Below are experts of layer 3 (counted from 0) of a mixture-of-experts language model. Rows are named router (the router's row for the expert), down (a neuron's output weights, with its number) and show model dimensions 128-191. Each number is 128 + 24 x the weight over its row's rms, rounded and kept within 0 to 255. Numbers have three digits each.
After each expert's rows: "raises" lists some tokens whose logits its average output raises strongly, later layers aside. This comes from a sample of Wikipedia text that the model never trained on.

# expert 5
router:169137122132175117088103149116137113148135134141137125123141117162174142155139080125175114143108152149128102122154140103119131125139112156111141119147122109106100110126157160124151115144173142
down0:129141133095135169119118123102131150120109105155161129102144168141143143177093130133127127133143131121142102155119130120155125157121138167095101179126079139132104128128173116129175130129100110
down1:136088121129099111119119166117161108124129148145126121089115132129158119148137147152138099113152121123162144114108112136108184110126125163111121144146116171103139128135155114076112098112148108
down2:111153107123122158131143161137119122125137111162096140132105101145144162085152119188128105133108102108117123127109119098169116127149118113139147185149150151155160093133150103092143140108135077
down3:096149131136195113124122134112153139134117144109130140156117189130115137138151096072095183143115094126154097118146112125101133147148130167139110131073131136141126167153106122150112103120137148
down4:154164112127162137172116042131168144129112124121157153112125120125120102140125150171124096140132143150163121109135158149149102093133124106142121138105132140097103141147112116145134169144147117
down5:118133096130155132146131132107178079139111123122135120114167120133103118109134135139141091121100161170124097148151138134133133127138133108104090127126140123108085088133152160086115145107127146
down6:129139092110126169133129142129104150134139132106162144139098150127117128081136093142128110133125121140133150154129131125098103145144142109130111116140128160106118062123113107122177138171162145
down7:107160121121092157116179142179103164154145177146130137182135119145190127156161111156132109181143132108102110124119104156149108141130101157106113132108139143163159124119112153137096104108139142
down8:110132151155125117161108140138141117131092121121132129153147119118112100100101135126099141100133129128067108128169136132141135104166124069145108118128151132151122147137136131095122119139141109
down9:137130161139114107124119124170069113083160104134134135137150116127128168161114154139148146115148099109152099099082139184092127144117149122123147123124126094140126133150140117141154089140093140
down10:119095122152115138121127125112130139169130106087112127114192122111100147086132133130133165088092116094213109149176116124168084107106152138126136151136118100135116141129144178082158140116118122
down11:156121076122102090126146141129154180159151101146107116125095133166110168059094112136116123157132131152125122171121082117139114080139108136127141144146162158132113173119103106137111070058123155
down12:155093107124127161116116120180116170146105123102121153105101118126136142123127080146099128117145112143124106091177148103109158044121098162144159096108058105128082111139106093091134143095175098
down13:143149183117108125149146148068100111110111147110135087109116098132092098163141112100116147154111137118143146138117157120138119180154164130110157078128145128064122117126096106116139126170113137
down14:090078097159051118148130114098153126118151161110071144136080120164128105121143126111177111125124125133116104110177141153120122116142157131119095111114135122105145149119127124115166087166111165
down15:175122094129104104142164132086157115127159126133132132146114161079155114104095156130190077159080120122154168128096161127150130112143124127129113123105115095141100132141135119105120126118115115
down16:131132127133097095157158151111105151116133154137149156124219155079139106124115098139119073129105163165154139123111131134113113170123154125106126144128097173114130153106118135157119132135166115
down17:120123123170125094135159117138153128199165125123102114112131130157114109197110129174128118165113128116123113142166126129098174167080149146114124102137158090149123137108131122143135113099102152
raises: "orders", "ordin", "vert"

# expert 13
router:169144118117158102098112138136127099128127138147131137128108110157171126144159096117190116126113151114130081140169145107124133128135125129117135107144126100102111104153156159120149101133180143
down0:151139105150093122174156149100173150173115146127155163120127111148110110156115117185102134136068134112151118123133130136137119080110172149098120127088134116122145142129115123110123114143114150
down1:101122112088111142128114099119126170127127134173138147152150142123140128122136098140160095103130148111157148145071158115088132102105121146122127096122144126082119184124124143116107126099122131
down2:118118144170121121091093139131116157120119122145143136102138150151136109173112160117155157082103089092094134135126094113134080088175119141142111107111104109156097111101123152151115094110107126
down3:166168123159145137101162123101129165145123106144135144135159164163104130172169116177139120154133122143157090138104134156144122196162104159138141098112133117139110125083124125142087117152097116
down4:100155160098108160137136083097131137116136112121117127134164078176096079134118140109137092137127121144143179138151124103105142112196144125148163133121141125080095140144118160095121093118131157
down5:159159138149041130108101133136166134104099135108147148142159133111134139174142154129138113117186128117123134092090131132131136153128136157123117101174097117103125112136099130112132160125125157
down6:123192150112135170104106114132140103090133144118123116113176132074159132129146133128084138147147140151143112113101111117128117121126137147098123157116142174146121108156128149161117140172132079
down7:122097147126137138142101119106096062108118105116066177108110116107089170117121178158133101112137133102126116142093092156082143140132131107119137162135107167055144157116125121177126155151128104
down8:121112145162097107154194109113146138156115118097156154109096132171151111098082133134135145122103150116110167145106129098102199153107127134169095118143140147158145137126091163118065122112120100
down9:133153129155095100186117100135100145136148118132216120138164118128139114149114107135092140126105113118122100125120141127136125143173120146144096136104143159118088168132117085110165140115151152
down10:125119119139107141096152138124106131147086100188118115133134125090115117032122104169151105090127135123137169129132148140109138089125168155131120150080109123147105082117119123124130090137165178
down11:149129134146172099119085148145149137126130112106124106127101092146110138155160148119121121131112120114087094086123067154106133126162141128119123137108127128142072157141139150124176145136101119
down12:156130104134135113110131123104123121124106094137139119142120136122096167115151143118071095115163115109098160131156120094156144125139127145130173116112149113130071145131116156096163127160115149
down13:166109162134125094183130108101130148122141113167142132086127182140125122135118102088128122138111137114119160090150119139117090108135121123127138148121108102194100123115112132129110138140155127
down14:120134121133137116130136102134164150142135061111121152139114162138089111113109114102121169157147109138109139134169103126156175145116108141170162134151109104147094125086127127122141131098131150
down15:155089167108127103116080098159106121172110104076165098108135107154112105144128162137139153118082121144092155138126116127139169133123134140150163079146126099162148174151089123116119113090098117
down16:145111105149156143128107176135156136174141096110163095115168136131132127139155128130162151194100083135117139123165068091109125129114135113134145132130162125125123141145106144176166149099117128
down17:126156108128102158142074155172110142113104149136147137111142113130102125120153073121123120131156111131089116150085143095140124161107207115125080140106118119089122103177177105149109173137110122
raises: "overnment", "ly.", " time."

# expert 7
router:131122135096136125106114123141135115170105138096152139118164141140117119139131115172172152114133131132144104138117140114130131128125151159109149091095131098088131103130120135137170059123144125
down0:138116117143119143142131154141150186167145108125122131116142129096135135168143135132143152115090065089153116106150117151137121169097159126131146159148127122093073128142103127112136096127103140
down1:147119134133136110155113135170182163160112124125111106114117130141089144044093143156134134117169129127119136112138129117141132146127135145143120117124108152110123110152131167150086147082158121
down2:108102100119133143103104124169154093123136137116112111187141087141125120102149085122153120109117111177144112115123161086117137152147116102159145144120123159143130155119103086149144123107142113
down3:122122135115124164124102133128128158138115145125114140115153133160093132181115123165124140175111114156129129133120154127120124154154156139093117160109106121151138188109157142093109109140100130
down4:109154139124167097098123145147115117115074169162129163100154151113135101147127062125172135121159134167127127137123156153188115149088186108116065187095139130094118111129126129150124136085094101
down5:132083128135154149111133161138135130096163130110148136136128139037146109144111118133158104141129133189102113102107107138084143141121170152145141171112082137108134137188152174098121181117144109
down6:074132128138123139139125129140159154135118169108174128136106137140154106152115109143172130125124172168122162140090144140067105141103129110173118137124066113153151147096083100137105137118130120
down7:110105107126139147097132133086159126190126119163109141144106199127096096159138141143102083093118181116111109113120093122158109163132094132088132120162115154112100145068137158095102102115133130
down8:120164135106124165133099162120113085151130097138121126157114128101141123112119138114135134102157106110153116127116114129110120105157139098145127136141128128101117142094151109112129097125076156
down9:117115134121163095094073127132139093168093171090125128145149127101141124095136132160152153106141139144174133162120155118113108119117132145118148161104141112115111098164140115135121110138158110
down10:125126124109068153118139161167122145098149150093191147096126110124138140130179137131118153096141112151110182162126112099114074147080117124145140137108135142081137139160116145103135122135136088
down11:105140112152108113110138096135122111140100102126117133096137136143117091181162097123106115136150139076099165108078093167117095183079136118145135108109120167143159105162156114146123124105116126
down12:154133082114131119132153098108076129098104178093158114099141144115111143148156119129141076125164164140139111126107180173139118131112122140103133140151166113080114149110150183101123130106127098
down13:130147127135163115145138154138090138100099124122157147128139132129112143119142116114113127142118114149125157155139122100164111068177112134095117121160134113130137143101135104091121138152098155
down14:128116137123132115087170116166105129142107145126098110107107112088124157171125149136142146173102121109117140147127124107103140143101111121096106130149127163131093140138167146118134142109146126
down15:135130119111074159119126116108096120164130152128103141120122112145128137140142096136121125149116151152090145131123120138133147163104134126105101123131143159146136096145116160115146115174162165
down16:135134144126123145144144109147092092103144118158138110120130154166144098150148167140116134131118092154168131129136120096168110109109137110139125085066112132113159070130110139123115129154086105
down17:138109153135075145146094111163143093106137140097154170120158115120094134108125129134103107111153092149108166116126095129111143071122133117167171125129136126144109144124121124141117142141111169
raises: "- Born: ", ", he", "- Born:"

# expert 12
router:155138123115160125106109153094135116152111130144115113122117102144152126132161134105163125141126136122128093122152144109133115147137108122112144108138117087099129114138135164105160106125178157
down0:137116150136135183099143087134129142147125157104175144165117117142122139149154164093144109139133103156125154134134114129136132129140139134150128142168156151118126117132108088135199101135082139
down1:126126147102141118154179123100147140110137116143086148155132124111100115173101188161133127127131137137129094118124137115090145176124123151143120111117161163093107154110151114147117114163173124
down2:085136136088056096123104174160091138113136142098152111085112127085122089107109100128123142146137159186113136099100175146105119171143142117111111152163110115151167153102179135139146112133100134
down3:098155115143110155116157094126140142079172142181120144123121075117124126121130128129171140101138150170152168120151121133167103099125125135125151112128091176126144114090131108100124146114151082
down4:133113152102120138137141151119160164117102123101152132123130141079127128100131134073122124167129115109118119160125167160108105154123114134111105110114133103133085115119160115099149158142068155
down5:163128180116134144122079118093119117152088105090174159147172160132148130125138135106109158131156099127119069092127161144145139158143067122164166139093148119131105164137111153143142113109114119
down6:132136136140089124158150134155107078105130151159114138132178144142125141101113117136101155103155109130090125163124101170188158147119110127142136140137158123145121105129101140132163121137115106
down7:153099113144131135117124143123087087110131142113140121123113133132150141132095131126144159171089164115109127123151107158134136104135120101104131125136102175069158109136145099151169141106134117
down8:140139096154145092163133121144105138105123112136109161118192150157115158127185133095127137106139137089127108147097074154117175080097151116130144133168134135100139128139135102138101152132118096
down9:111135134094164153127126162132132120128130130076106110114116156132107122125105139094078122136116127100114114099103123146119107136144141112108161099165121150102132140150157145099118123146135127
down10:156107133154129163115107178091102148134092130127089144105153118130098096045185125099142142118153135159179105149119108136139101059182136127143101133139149106163108143144128102108149144137156113
down11:133163094114118114122116094101082152111125097133108109144125152158104116161087155089084114056107104182079095142114092098139155136103067164132145089163137109155087089130137148160127125130108164
down12:155129101110130177140115152108200115151164121128110101111121153147113130142134120150111120110103098124123123104139145119137150171123161126102038176110171130113115104118137110128154110099103159
down13:130107121122146109133130178130128171123173132132091125096144047107139087108108113173084144138127132121141147115126130104114128139135133132122130137170144147146112175103120150116117142131155093
down14:120099128104085140146137144091139149139109114144125145167083103086151138125110128089139134082144090140136082127152110116109131121133168103128107110114175136110151133140141164089144066164115147
down15:096140083108128127131139126080115162126172104129120136177136070126153121150112143159138130134135113133107121133116105085163135092156127136097112134173108183123145136121116140125111116127131097
down16:129105147118149101119119144145133121143143160120128112130139136139088161167118134093087104141146110147140117135103112153125105168133126181145125118116189092155121148119088147105108130132100121
down17:106179136103131126139144129119150141139182136177145155162156120130142127172153102147153098084086128105097117114115149123150125171087128125136139140099122126150168138103125101113084119122127139
raises: " There", " It was", " However, the", " However", " In addition", " However,"

# expert 15
router:154139108147154092091112127124141086156107160168104121128101113154152125113133090130164134136138120149154126138158144109108136145121120131111119100131127131111150079131157136121142107144183156
down0:126099136124118156114114139143133119137142117161163096128143093162115087119129112100152156155123101111134049097102129118187125066080125152117170126149116187111097137106125124126179153134139161
down1:139117129142119128113153129111117087144155149140102114123132119103148119114137155125119109117156136107091154107169122117115138121137180098127145084110129151129120142128165134139171140165109128
down2:136161104115128078150124104150118107143129136131104112160124137134119110211120138147125167117118119098120084130131145082135126112137162084172169093111119110149095103134115115151150157113106104
down3:157114144102086124145117146130110155108151131117096154157127106125135139079105112187139155146098152132134131153156114102110109163114110079153132207151130161154107154149089089105106114129116146
down4:067158134148138138150110125148135149158133122135107101121114168100140170125125134157112114118120118146159124120137175121096141168095146129095133152101155126120116123098156135150148116103155184
down5:142097132145102072096112121156112113175134125112128124130126160123212172086104100125153142149101132129169165110114146128164124114100098090163142174158150148131100148076119091153113131142136106
down6:156118089107128093099136135131103105139147174134144133155128165158137151148109131103144138160136134140159113151140152126132113125122132092124120107128066112126150109107148174149113133157138148
down7:134115103072084092110119121136138107165162135117144131155102099102151146178135143101151143134107145137116088163148156104132135181128130136117100131137168113101119121166143157164134123148099149
down8:122139141116220131126111104149126132094116122143142135137145115114100147041180120097095159127086107151147148133123131161143134124118156107102097106115134144128127118120135119155148122114125113
down9:116143152077084166113102123122148148112123126137085107104150118122170159185151117131133125096106167120096176152107115124103114135141144144160144143112070120178098146109095178139120151098137119
down10:164122127152149137133137090120131146152104088119175116122122075132138132150064119134128184133126076135121081144163123077172123122086128155165124075167075139151149108119151105183135094141122155
down11:086178141173129130139135134128076155104133114130184137128150110147149144182139118093174145113137115085153165122114162128107101136148141145148144148129125119143140129111130170084156105149093131
down12:169089136127095108145089146129116165136122117110137111137141107104125147176109084144176136161137176114159170132132149190115114163150120130126115114143120064130112195110130108105107163067117163
down13:147156140144127127128108145154112146067147118143120131159119167112142107125117087181120177117150169121154107150143103144121133111121141119144147184129143143160114123142128109166106102149153119
down14:105130134101153119136123129110135137153107168147103184183169138170168150095115108121126127126100137138135121138131147099138137130161140139096145088146113111175119092139153085090116100142127150
down15:117159124111139120093142103134134126108154143093137134125098103112121159129160146162122137194116122165131104150134112144081129128170147125102094110163104092150098099151093134133129128174125127
down16:089096122131073109165132153131149099152155096145081169119101123059123104160137113111140072104129148134113094081137149125127126137127118157149130093114152115147131123161119139140147151149146136
down17:084136153145128123148087156149146105097110129135141133138114122139101129158110112107109113116147110145123125107134111155146104186112159160139150070145126116132086152150113156102125085137117138
raises: "ony", "yn", "aw"